Weights of a small mixture-of-experts language model, trained from scratch on English Wikipedia: vocabulary 8192, a shared expert of 64 neurons.
Below are experts of layer 2 (counted from 0) of a mixture-of-experts language model. Rows are named router (the router's row for the expert), gate (a neuron's input weights, with its number), up (a neuron's input weights, with its number), down (a neuron's output weights, with its number) and show model dimensions 0-255. Each number is 200 + 20 x the weight over its row's rms, rounded and kept within 0 to 999.
Before each expert's rows: "gets" lists some tokens that make up at least twice as much of what it gets as of all text; "mostly gets" lists some tokens that are sent to it at least half of the time. This comes from a sample of Wikipedia text that the model never trained on. Tokens count by the router's weight.

# expert 19
gets: "il", ")\n", "I", " Al", "),", "16"
mostly gets: " Al", "yl", "ile", " al", "ax", "ail"
router,217,218,181,184,167,204,203,204,206,200,220,157,184,174,196,227,198,195,217,176,202,217,201,179,198,202,220,208,230,194,214,211,224,227,195,234,200,195,212,187,233,201,186,177,228,181,183,249,179,232,174,199,173,219,201,178,203,211,221,191,198,218,229,201,231,174,194,151,214,190,197,202,217,217,181,178,229,158,201,223,217,174,216,152,238,194,177,154,195,218,169,203,190,190,196,198,183,185,211,199,208,166,228,169,167,191,183,208,224,197,190,178,204,179,176,228,165,201,188,189,218,182,212,225,176,187,272,199,218,206,187,190,194,170,186,206,213,228,189,173,177,141,201,189,200,170,182,212,179,187,180,208,227,192,184,215,184,189,229,198,162,194,206,177,229,189,219,241,208,212,196,199,219,206,237,211,202,183,181,184,156,238,212,180,191,181,184,200,212,200,195,207,231,212,190,203,181,199,217,188,204,209,227,201,200,216,205,185,234,178,200,204,210,175,208,192,196,200,173,192,226,185,188,197,180,156,206,197,217,218,178,212,183,214,188,170,190,214,222,199,207,201,168,199,195,202,208,194,234,202,208,201,232,200,183,229
gate0,193,214,178,199,222,194,217,197,186,203,209,188,226,174,215,182,192,180,192,199,149,183,179,192,204,187,177,234,231,179,196,186,239,223,191,201,198,189,200,200,182,170,183,192,197,214,210,204,219,196,217,173,203,193,197,189,193,227,211,184,227,197,190,220,185,196,219,218,204,177,214,216,235,220,205,177,204,169,198,180,197,169,176,197,184,216,169,191,222,222,188,200,181,191,180,196,196,159,136,176,197,210,191,201,185,207,158,191,186,196,161,187,232,180,213,186,164,200,195,183,216,161,221,197,172,239,190,221,195,226,204,192,233,218,177,217,188,203,219,190,222,171,236,176,241,227,204,175,192,207,209,193,197,202,175,199,217,225,212,212,194,229,231,196,211,213,210,221,203,188,188,244,205,190,214,182,201,198,176,193,179,196,237,198,155,199,220,201,224,223,209,215,215,257,234,167,213,238,195,189,189,201,242,196,214,175,222,231,194,157,196,171,197,170,213,240,205,181,211,162,201,242,189,216,198,216,204,201,196,234,230,181,208,184,228,191,200,196,201,207,202,209,216,196,181,192,204,236,223,195,218,206,232,220,195,206
up0,189,191,181,187,189,211,175,159,177,212,220,222,193,236,196,193,207,205,207,227,242,194,199,223,219,200,189,206,149,235,201,227,168,151,216,199,228,203,191,179,190,213,219,217,173,196,187,206,205,181,200,191,201,193,206,201,224,191,201,201,156,196,209,193,244,212,219,194,189,204,175,203,178,163,194,226,201,223,215,241,199,244,195,205,217,191,230,199,190,194,246,197,217,199,227,200,216,217,263,203,217,218,220,177,201,202,212,203,215,208,200,215,232,222,205,198,222,192,189,209,188,221,199,206,252,213,200,176,192,190,215,204,179,192,213,184,179,189,203,207,195,188,193,222,175,195,210,235,202,206,212,197,167,218,204,196,146,203,154,172,209,199,191,189,156,220,216,199,205,205,220,160,198,204,203,199,200,208,228,213,206,194,181,209,227,211,163,175,200,196,174,175,168,173,157,223,177,193,186,213,185,183,154,189,167,188,226,168,185,227,197,210,235,199,193,176,199,202,214,192,174,185,194,195,227,200,203,193,211,186,198,217,210,207,193,209,225,187,210,190,227,224,221,201,172,174,186,192,152,187,184,229,157,176,211,194
down0,219,217,180,188,218,187,197,173,216,194,180,192,180,219,206,196,217,194,173,166,218,198,208,198,165,207,226,200,193,145,186,195,180,185,198,209,212,222,205,176,214,234,218,196,191,229,225,200,214,209,181,186,236,191,202,196,186,218,178,213,194,182,233,216,203,178,177,197,197,170,169,185,197,228,203,197,172,212,237,216,206,173,199,186,207,174,195,197,204,219,216,211,188,232,156,190,227,179,216,197,210,199,184,194,202,159,201,182,179,226,191,165,223,216,178,161,186,182,174,198,212,190,197,196,190,202,199,182,225,177,200,196,197,203,165,177,207,196,191,199,183,177,192,227,204,195,194,249,194,199,240,209,221,208,192,199,198,161,186,200,215,187,209,187,197,238,260,209,230,211,138,160,206,198,178,202,188,230,162,224,201,183,181,181,217,192,170,188,219,208,172,218,219,196,217,209,161,170,218,218,205,192,196,176,169,217,151,185,251,170,216,225,169,203,212,193,200,188,169,218,213,173,223,204,200,205,235,229,202,184,218,196,210,198,202,190,199,190,199,224,202,186,195,205,171,188,203,155,225,222,197,180,205,203,177,222

# expert 26
gets: "o", "om", "v", "el", "as", "um"
mostly gets: "om", "x", "ust", "ve", "ut", "ver"
router,193,201,212,201,175,190,178,172,219,198,201,171,199,173,220,192,158,183,166,162,223,199,186,218,194,198,179,217,204,164,207,198,190,233,218,202,207,226,182,216,179,202,195,220,205,212,214,186,215,206,155,194,184,239,204,213,197,188,196,192,223,206,218,186,182,162,211,185,227,189,182,142,217,229,230,163,200,193,201,237,169,196,223,196,204,175,212,215,197,189,182,208,201,172,211,191,191,174,222,202,222,210,212,184,162,167,185,228,224,178,177,234,195,200,190,202,178,176,184,242,200,191,181,226,169,168,202,182,180,189,204,203,180,202,225,174,168,221,214,208,160,188,173,173,213,233,225,183,173,219,211,196,191,201,213,182,216,191,187,228,172,178,166,187,243,218,216,192,221,177,212,225,231,191,203,203,196,180,218,192,189,203,195,198,216,213,166,213,211,171,255,206,204,196,175,201,210,193,201,223,206,222,244,212,184,190,208,212,225,161,177,159,205,198,188,175,199,196,183,210,189,203,209,223,204,204,229,203,158,211,204,190,223,187,206,182,192,217,198,223,203,199,192,204,182,196,223,165,185,180,210,191,236,238,192,237
gate0,186,198,213,195,199,216,179,187,197,196,215,179,198,206,213,248,179,225,219,211,248,199,216,212,187,194,188,184,184,246,242,197,171,201,199,218,207,198,162,206,239,199,187,219,198,199,227,228,183,255,197,214,173,197,184,212,201,199,257,175,193,178,210,194,210,174,166,187,198,179,205,186,185,168,193,175,218,191,183,251,219,177,220,164,220,188,202,180,201,200,219,199,186,164,240,191,188,151,210,213,225,178,214,197,202,214,163,192,229,202,204,185,204,154,196,213,220,187,186,211,192,206,254,195,189,203,213,195,219,175,196,203,198,195,185,210,208,233,212,166,154,204,198,152,212,204,187,196,180,186,235,219,211,199,176,227,206,197,209,178,202,208,217,227,246,224,185,222,247,196,204,198,211,198,209,185,216,203,197,201,195,191,207,204,186,170,195,224,210,239,212,226,225,163,227,212,210,195,216,196,210,221,231,210,168,204,174,204,166,192,171,184,226,185,179,165,238,203,197,218,194,191,196,204,169,162,198,201,171,198,196,210,189,205,192,223,190,208,196,207,191,204,223,223,200,179,216,192,202,208,201,199,217,203,205,223
up0,200,200,182,215,176,196,196,209,224,183,193,204,192,196,178,258,183,220,211,197,221,180,230,198,204,208,185,191,197,230,236,198,193,235,166,157,175,211,182,151,214,184,208,217,197,210,219,227,146,253,217,181,184,213,208,232,202,183,218,207,246,189,210,189,173,196,192,190,160,242,182,212,198,199,156,186,220,201,198,237,238,180,228,203,196,201,188,187,232,200,211,194,196,227,197,210,180,180,205,234,227,213,227,185,223,197,169,204,193,218,225,192,188,230,193,192,201,189,228,203,202,227,205,234,186,185,217,184,237,196,200,178,192,233,228,233,208,236,224,210,187,224,188,202,203,184,187,199,201,185,186,178,186,201,177,212,185,198,188,196,206,211,209,187,215,200,218,201,220,190,195,202,210,199,227,214,225,187,194,167,217,175,197,213,226,166,179,226,212,231,169,227,246,189,212,206,191,195,192,221,198,194,182,205,174,205,176,173,172,213,165,188,200,178,174,196,195,220,203,175,191,182,179,213,154,192,201,206,215,165,183,210,216,209,207,193,175,202,176,197,186,193,205,222,222,216,185,163,186,182,226,176,220,230,187,225
down0,209,179,170,191,196,232,187,228,187,211,207,182,198,232,185,191,197,222,203,176,190,189,201,202,179,141,184,196,184,195,212,162,217,203,199,236,224,166,159,206,235,221,215,190,206,204,234,185,209,227,221,172,177,247,224,184,157,211,201,206,207,214,209,194,195,220,233,177,214,203,184,195,180,200,200,230,225,242,209,176,183,180,213,207,226,250,176,163,194,208,220,239,197,168,199,197,174,210,208,207,164,197,207,151,192,200,187,176,180,199,173,237,209,201,188,215,178,215,208,166,209,190,208,200,176,210,221,228,191,245,188,209,182,215,203,175,198,192,210,176,183,198,168,206,217,218,185,222,213,178,226,251,216,191,213,190,193,184,222,211,219,158,216,205,212,216,186,191,213,154,180,243,199,223,201,173,198,186,200,192,199,241,219,199,186,194,191,207,198,194,196,196,219,217,204,199,196,198,216,198,201,229,193,232,182,203,199,173,188,230,204,194,216,189,228,177,198,190,210,153,213,185,222,200,200,230,192,201,193,218,227,181,163,174,205,219,222,189,172,208,213,198,234,208,209,197,180,197,210,221,190,171,191,167,201,206

# expert 42
gets: "a", "al", "as", "ar", "us", "is"
mostly gets: "as", "us", "um", "al", "is", "ass"
router,237,200,189,191,216,210,176,199,215,188,194,204,204,206,182,226,185,206,192,215,198,209,183,184,194,186,209,183,255,173,228,200,191,186,198,214,216,180,184,179,192,192,179,207,212,199,190,208,188,202,203,169,187,225,203,213,187,196,203,195,188,259,184,182,179,189,193,173,182,213,204,225,204,241,169,131,210,192,195,204,202,196,204,186,231,206,169,191,228,209,220,204,208,191,197,165,177,214,226,181,210,169,205,193,195,204,210,201,214,211,192,180,202,183,232,222,197,200,200,230,181,169,207,200,214,164,198,193,230,230,212,220,208,202,241,179,192,257,236,205,204,210,185,192,191,171,231,208,183,208,207,198,155,212,219,205,214,178,202,238,192,175,207,194,235,236,233,224,192,187,231,195,235,184,226,190,206,206,190,203,165,221,176,192,205,219,148,186,176,193,215,189,198,247,186,166,219,206,206,218,189,199,202,216,219,221,220,221,194,163,173,181,165,200,219,181,208,190,170,174,212,200,202,190,174,193,244,221,159,224,189,228,199,213,175,214,185,214,190,199,220,211,217,229,221,181,230,188,200,185,187,206,229,224,225,202
gate0,188,214,250,223,241,206,207,197,176,170,203,216,189,250,151,215,194,178,207,202,212,211,207,205,207,224,186,228,227,176,215,211,190,190,221,204,214,206,190,204,228,147,193,215,207,262,184,214,162,180,214,184,184,201,213,216,199,165,192,187,213,215,156,189,194,216,218,173,241,209,218,197,207,241,197,151,193,208,181,173,167,180,187,194,206,199,184,189,179,214,224,214,193,217,172,223,229,242,209,209,216,202,180,174,210,229,215,199,231,209,197,199,196,186,204,228,216,206,240,230,178,175,187,167,193,192,190,185,227,199,192,193,201,187,210,223,201,223,213,186,184,207,173,205,220,150,218,216,162,209,221,203,174,203,224,210,201,187,194,221,215,202,209,176,228,228,221,202,209,175,199,178,203,207,177,201,219,186,212,194,197,232,199,202,216,235,172,234,193,185,199,188,164,207,188,178,201,174,182,223,176,178,206,203,218,252,220,230,200,187,189,195,163,185,207,205,203,180,168,221,207,179,198,200,198,175,237,203,189,199,175,221,202,212,168,233,210,207,198,208,179,202,223,213,228,198,221,204,209,204,185,183,196,205,208,198
up0,178,210,239,217,230,209,205,205,169,164,192,204,186,233,154,214,206,198,200,194,195,214,201,191,206,226,165,224,230,186,221,221,185,206,221,188,229,179,186,189,215,156,183,209,215,246,191,228,175,183,216,190,197,170,203,205,204,172,207,176,206,217,166,175,185,216,208,186,220,216,201,202,220,256,197,143,182,229,209,176,160,184,183,191,215,213,181,190,177,213,235,228,180,209,166,222,214,255,208,200,220,204,186,158,227,236,202,189,212,203,203,187,198,193,210,233,210,210,232,229,185,169,176,156,185,180,176,194,210,207,181,203,203,178,221,216,214,225,211,187,199,192,190,202,223,143,204,209,176,199,223,196,167,200,223,212,205,200,203,214,204,189,211,177,228,220,215,201,197,178,223,194,208,216,194,191,224,195,207,200,208,228,200,203,214,220,177,236,188,196,213,214,193,186,192,182,210,171,162,229,178,181,200,194,199,227,233,241,203,204,190,192,160,186,221,226,215,199,182,220,197,205,223,210,194,194,234,203,184,208,186,232,207,208,186,225,199,187,202,206,189,218,236,228,228,207,229,199,215,197,181,200,202,215,204,198
down0,183,233,167,220,210,198,223,203,174,208,185,207,207,200,178,185,226,204,186,217,207,228,200,177,193,202,218,229,185,181,164,198,234,202,175,176,232,205,211,225,175,209,183,215,187,245,172,192,175,181,199,175,241,211,237,230,216,196,163,172,213,193,193,198,199,184,179,208,230,167,184,226,189,201,203,233,142,228,201,188,196,186,197,203,179,185,204,186,173,210,208,220,190,200,183,170,203,225,161,203,208,198,157,208,208,211,167,205,242,244,194,182,176,190,231,223,192,182,203,219,154,189,179,177,201,187,202,189,207,197,203,170,167,230,212,221,193,184,191,224,235,241,186,236,182,200,173,214,187,231,164,200,235,194,201,197,239,191,192,194,225,192,209,193,211,208,198,193,178,191,208,198,190,175,207,184,219,191,195,194,193,165,211,178,235,186,205,171,185,212,188,179,184,220,187,230,183,192,184,193,230,208,192,177,233,202,202,196,201,230,197,194,164,180,215,180,211,172,193,205,204,190,200,203,215,250,192,207,206,231,191,227,165,191,211,246,191,183,216,188,183,190,201,210,206,203,196,226,219,198,202,183,216,221,230,206